From a checkpoint of a small mixture-of-experts model trained on Wikipedia.
Experts: 2 picks a token, a softmax router, a shared expert of 128 neurons.
Below are experts of layer 3 (counted from 0) of a mixture-of-experts language model. Rows are named router (the router's row for the expert), gate (a neuron's input weights, with its number), up (a neuron's input weights, with its number) and show model dimensions 0-31. Each number is 50 + 12 x the weight over its row's rms, rounded and kept within 0 to 99.
Before each expert's rows: "gets" lists some tokens that make up at least twice as much of what it gets as of all text. This comes from a sample of Wikipedia text that the model never trained on. Tokens count by the router's weight.

# expert 18
gets: ".", "-", ".\n\n", "|", " |\n", "\n"
router:60 49 61 55 51 50 66 41 66 50 47 43 29 54 47 42 38 33 60 58 57 43 58 29 54 51 45 27 32 32 55 60
gate22:67 58 33 29 33 65 74 67 46 48 55 50 37 61 39 66 36 29 53 47 44 52 66 63 34 62 42 34 29 62 62 43
up22:61 43 74 37 54 57 58 59 64 51 18 51 49 45 70 39 45 34 46 64 49 55 41 53 62 57 58 59 75 30 50 49
gate23:49 37 64 36 62 45 48 67 37 51 47 47 33 28 58 40 66 35 51 57 60 56 49 36 60 44 30 73 34 29 40 45
up23:58 50 54 59 57 35 57 50 47 46 48 67 59 53 67 51 47 62 56 40 45 62 46 54 27 54 47 42 40 57 58 54
gate24:56 43 45 50 63 45 45 59 47 39 57 48 51 46 63 54 51 42 57 45 65 63 64 38 72 30 45 73 29 39 58 59
up24:53 47 35 45 47 56 61 48 32 58 56 44 42 41 71 73 44 35 49 43 55 49 45 35 54 31 41 82 61 52 58 43
gate25:53 45 41 48 58 36 55 53 24 43 41 47 46 29 66 73 62 26 47 60 39 45 47 60 34 53 65 31 35 72 64 36
up25:51 60 62 34 50 48 27 65 40 66 78 52 48 72 43 41 29 28 43 58 62 75 46 58 56 31 39 56 56 38 36 45
gate26:33 54 49 24 46 46 60 62 62 38 39 41 40 56 56 63 33 73 44 44 65 59 49 37 55 72 48 40 49 40 62 35
up26:51 58 32 35 51 47 37 33 74 53 52 52 63 56 46 56 49 55 66 41 31 44 57 54 37 37 58 60 32 72 34 44
gate27:46 42 53 35 47 34 47 58 43 66 60 33 44 77 47 52 36 44 59 51 59 34 46 46 45 59 61 44 34 68 46 74
up27:59 63 56 50 72 65 66 42 58 45 69 61 54 47 34 52 40 64 32 56 40 28 41 46 46 53 63 56 29 56 37 57
gate28:81 53 57 70 59 56 45 52 35 62 36 52 21 41 46 47 56 63 43 51 43 52 54 65 64 54 51 61 35 49 39 55
up28:49 78 48 43 63 41 59 33 34 46 36 34 44 53 64 57 45 49 33 77 49 57 65 33 64 34 38 53 40 65 28 37

# expert 10
gets: " by", " with", " of", " as", " on", " that"
router:47 61 40 49 66 55 50 68 38 35 42 44 40 42 77 33 57 35 44 49 28 49 29 52 47 35 61 45 43 64 48 59
gate41:56 61 33 34 30 37 50 51 36 36 47 35 54 37 37 37 55 59 74 77 50 36 52 43 49 42 53 32 55 41 71 61
up41:30 46 59 64 53 54 49 45 39 62 59 74 47 54 52 59 50 50 53 26 59 61 28 69 40 56 64 71 50 29 36 52
gate42:45 73 48 50 54 75 54 69 53 59 35 56 65 57 49 46 68 52 46 51 38 54 53 50 54 41 40 48 49 41 41 55
up42:26 43 41 63 35 64 42 52 54 47 54 54 63 56 53 43 50 56 36 42 36 29 42 49 41 35 40 39 62 36 40 67
gate43:46 58 60 48 46 48 58 60 58 43 51 58 28 43 58 45 32 59 60 57 45 49 41 60 60 66 68 41 42 59 52 39
up43:57 55 41 48 35 50 35 39 65 47 34 39 51 60 42 49 53 59 22 51 62 65 74 35 51 51 31 60 49 48 38 38
gate44:46 47 42 63 47 44 46 39 41 56 42 41 66 54 30 61 62 41 52 57 41 48 48 46 59 56 66 69 34 45 34 51
up44:33 47 63 50 39 43 47 52 38 38 60 51 64 63 36 30 58 43 51 47 13 53 66 31 53 68 65 65 66 48 41 57
gate45:53 58 65 57 44 46 37 29 33 40 49 58 57 46 44 26 42 46 61 66 54 47 38 56 61 48 40 38 54 52 63 66
up45:48 41 55 46 34 56 57 48 34 43 44 55 35 62 47 51 43 22 50 54 56 49 28 54 66 38 46 69 44 72 56 56
gate46:50 76 48 50 68 39 28 52 50 37 44 56 54 67 65 54 41 25 32 44 28 31 47 17 39 61 47 69 55 67 59 58
up46:29 61 52 53 53 71 63 66 41 55 47 60 61 36 46 45 17 53 49 33 64 42 84 49 56 81 51 67 29 49 48 38
gate47:53 64 22 47 38 52 52 54 57 45 60 58 57 45 47 38 45 57 56 45 49 48 38 60 68 52 59 61 59 51 38 30
up47:47 47 38 47 65 47 59 45 43 45 41 61 52 76 41 38 55 41 76 38 50 33 30 50 45 40 57 73 60 75 33 30

# expert 8
gets: " was", " is", " were", " are", " be", " to"
router:42 26 52 61 53 40 49 25 69 41 62 40 54 37 68 47 59 47 31 37 54 63 46 53 66 55 47 73 64 58 29 44
gate33:72 41 32 50 42 34 59 63 43 52 38 70 53 62 70 65 55 45 47 44 53 56 57 58 56 61 57 43 31 37 70 52
up33:57 77 31 23 54 46 59 26 37 48 41 34 42 71 41 41 52 30 71 26 42 44 66 66 53 36 50 39 45 37 46 39
gate34:44 53 61 59 32 41 66 36 52 50 27 56 51 49 56 56 63 56 49 43 53 62 46 45 41 50 61 41 34 39 39 53
up34:42 40 44 52 51 51 30 40 30 71 41 47 56 63 37 62 46 54 54 47 61 35 50 62 46 52 54 64 48 50 52 56
gate35:45 37 41 44 60 52 44 28 56 47 59 39 48 54 48 32 72 38 42 34 58 58 39 67 63 48 47 28 62 74 59 40
up35:57 79 68 58 44 58 46 49 45 66 39 19 62 41 49 26 71 37 47 69 55 62 43 47 36 56 58 54 61 53 42 41
gate36:23 43 54 55 54 52 46 38 44 60 45 67 47 63 69 53 39 53 46 46 41 63 40 33 56 50 46 46 47 69 63 37
up36:47 45 60 44 56 30 64 44 25 60 64 73 66 46 51 66 50 43 54 46 53 43 45 54 44 66 48 66 56 36 42 57
gate37:40 58 42 42 70 55 47 63 32 47 57 49 36 42 59 54 52 60 54 50 35 36 55 40 58 49 53 61 41 55 50 66
up37:44 59 58 17 60 70 50 31 47 25 40 31 64 49 53 74 65 33 47 63 37 50 43 41 84 48 43 48 54 40 78 41
gate38:50 29 59 34 22 37 23 46 62 53 45 45 44 39 47 65 40 48 53 38 52 54 58 40 47 43 36 54 20 57 75 52
up38:31 70 69 46 42 36 38 38 65 34 53 52 36 42 71 59 42 54 49 68 45 45 74 56 55 54 62 34 39 36 46 33
gate39:42 68 92 61 58 57 50 40 71 66 44 43 61 59 19 68 43 58 37 51 56 28 46 28 52 72 67 43 23 47 46 65
up39:59 08 45 45 52 48 63 47 35 63 55 53 53 57 65 44 37 65 44 41 49 34 49 58 63 36 49 59 53 64 65 49

# expert 19
gets: " ", " |", "0", " he", " He", "1"
router:47 61 51 37 44 37 54 48 45 48 48 50 52 50 43 45 54 52 28 38 57 60 52 53 48 70 45 43 65 60 21 60
gate43:47 58 38 28 68 26 44 48 38 53 45 26 52 56 49 44 36 49 50 42 60 67 55 64 69 62 60 47 35 48 35 52
up43:55 66 44 45 60 21 38 61 55 46 56 27 49 53 49 32 38 30 39 54 59 53 38 48 63 65 43 53 55 45 44 34
gate44:38 34 46 15 35 49 63 54 57 67 48 44 36 39 63 59 71 55 45 57 59 56 53 75 39 66 58 61 31 63 35 35
up44:25 27 57 41 50 57 75 39 58 68 48 31 56 32 46 50 51 60 50 64 32 56 56 57 38 44 61 64 27 57 19 45
gate45:45 35 53 60 46 54 32 58 45 55 43 54 44 60 55 57 68 39 57 50 30 40 56 55 61 37 50 62 47 33 38 61
up45:28 42 52 52 76 54 73 53 41 48 65 62 60 50 34 56 68 45 57 50 48 61 59 47 59 46 48 46 61 44 54 69
gate46:35 63 51 69 31 48 51 36 40 52 60 52 47 50 57 63 50 54 52 30 53 59 60 59 34 64 64 54 64 53 50 44
up46:57 49 46 48 38 55 67 48 50 55 48 34 55 57 50 31 55 48 38 95 36 59 55 54 56 58 57 34 47 43 38 68
gate47:63 52 48 49 61 41 43 65 38 58 49 49 40 49 46 51 27 38 59 37 59 45 66 42 52 47 36 64 61 53 51 61
up47:72 57 61 53 53 30 42 61 59 37 58 49 61 62 29 36 46 35 42 38 53 44 66 70 67 59 53 50 31 38 37 54
gate48:57 55 50 64 41 48 76 51 43 55 55 65 72 48 51 53 42 53 86 65 69 20 57 57 40 57 38 64 36 45 43 46
up48:50 66 36 40 53 48 64 46 39 36 74 35 38 57 25 40 39 41 36 56 38 83 44 36 60 46 55 53 26 68 54 55
gate49:29 57 65 71 39 51 49 65 44 55 43 29 55 63 48 76 55 27 70 55 42 53 32 67 53 83 51 44 79 64 45 54
up49:26 60 51 44 61 39 34 41 58 52 34 48 39 76 49 50 64 49 40 51 64 43 54 59 60 64 58 46 72 36 47 61

# expert 1
gets: ",", " and", ";", "),", ".", " or"
router:43 44 30 32 39 46 39 47 59 52 69 71 57 49 49 48 54 46 57 51 27 58 49 52 35 60 38 44 75 36 68 37
gate33:50 69 31 61 33 66 52 51 58 31 66 45 39 21 37 66 58 35 46 44 54 20 62 26 39 41 61 49 40 60 49 27
up33:83 46 36 52 52 57 38 37 60 34 41 57 45 36 44 53 73 33 53 52 68 55 49 70 41 52 24 39 40 49 23 45
gate34:54 64 33 58 47 51 46 53 59 57 65 50 55 51 37 42 35 54 43 59 52 21 47 61 46 43 61 51 62 74 66 57
up34:45 46 52 63 42 64 39 21 32 73 45 58 54 32 41 38 53 51 57 39 51 47 43 42 32 38 29 65 13 45 41 58
gate35:65 35 53 47 53 42 66 48 42 41 56 64 34 43 57 42 54 55 47 74 43 64 56 71 61 50 73 52 70 53 67 51
up35:37 48 43 47 35 44 38 54 44 61 45 40 64 62 50 44 38 58 47 50 53 55 71 37 64 48 41 55 58 55 52 30
gate36:20 61 48 48 61 67 52 38 56 44 42 51 22 58 52 53 62 47 56 69 67 53 52 50 61 67 48 65 49 41 48 39
up36:63 39 67 66 56 66 43 42 56 62 40 37 59 54 46 58 43 61 68 67 49 62 62 44 46 52 56 62 60 62 76 35
gate37:63 74 45 43 56 65 46 60 52 56 56 79 43 59 63 56 53 41 64 70 58 44 51 52 53 71 44 41 34 56 63 38
up37:38 56 44 46 49 53 66 57 56 58 52 58 39 49 64 57 58 41 57 70 42 51 48 57 49 37 45 22 53 54 55 56
gate38:60 50 44 61 59 51 39 38 78 31 43 67 40 42 33 54 57 43 46 56 34 56 58 37 63 48 49 64 54 60 45 46
up38:84 33 60 39 60 73 49 27 27 50 37 51 45 43 43 62 40 43 39 67 43 50 60 53 57 46 53 38 55 77 62 55
gate39:46 52 73 40 45 68 35 44 47 59 39 47 55 48 53 43 31 48 50 48 37 51 67 50 68 21 50 56 52 34 67 34
up39:59 48 45 42 83 40 43 44 46 33 57 37 43 61 60 59 55 71 43 40 40 53 40 55 54 58 59 67 40 41 40 44

# expert 4
gets: " |", "\n", "|", "==", "\n\n", ";"
router:42 39 54 36 41 54 49 44 51 58 49 57 62 64 31 46 48 55 72 73 25 53 60 57 52 54 58 56 47 63 54 40
gate30:65 55 58 49 51 53 48 45 43 36 44 53 71 65 64 72 43 54 56 42 62 42 45 78 50 45 45 52 63 48 47 72
up30:49 75 70 40 30 44 52 41 41 42 64 31 39 54 64 48 54 46 74 44 63 55 23 49 46 46 39 69 50 48 55 55
gate31:51 52 37 62 37 54 67 63 66 47 16 29 60 38 63 55 63 27 62 56 35 40 45 26 50 60 44 43 27 46 52 48
up31:56 62 53 40 33 55 41 51 42 51 44 50 80 50 52 54 63 52 40 44 43 67 41 39 53 44 40 65 48 47 60 50
gate32:56 40 94 46 30 47 45 43 55 51 28 60 60 51 35 42 64 54 58 41 33 48 63 57 43 55 32 60 60 49 60 68
up32:55 47 82 39 47 45 41 42 53 64 74 38 47 63 58 42 64 51 63 54 16 53 85 49 47 54 45 62 56 45 46 52
gate33:41 50 53 71 48 58 50 53 46 52 37 67 50 39 58 37 53 49 60 45 60 48 35 55 45 32 36 52 47 42 34 27
up33:46 46 57 57 65 74 52 62 69 56 52 54 58 58 69 69 42 44 58 35 43 61 46 39 48 58 61 32 57 43 56 42
gate34:60 59 50 45 47 66 68 65 38 38 50 47 43 64 56 43 72 39 53 54 33 42 62 30 63 49 74 56 55 40 50 42
up34:42 55 37 64 52 58 45 50 75 54 53 58 48 65 59 41 47 49 45 44 45 58 54 45 20 56 26 29 53 39 67 31
gate35:70 44 24 75 42 40 47 36 41 49 56 61 54 50 43 37 45 32 50 35 50 48 56 45 41 39 53 33 63 54 60 40
up35:26 51 60 31 64 57 38 42 52 48 50 36 43 47 61 53 70 71 47 56 65 59 44 55 55 81 40 71 55 45 55 55
gate36:42 42 45 66 46 40 42 45 39 59 77 45 40 73 39 53 56 38 44 58 39 44 44 56 73 60 58 51 46 56 56 61
up36:54 28 45 42 56 27 72 39 57 18 59 52 43 53 48 62 64 32 38 58 46 50 46 42 64 47 42 53 44 45 40 42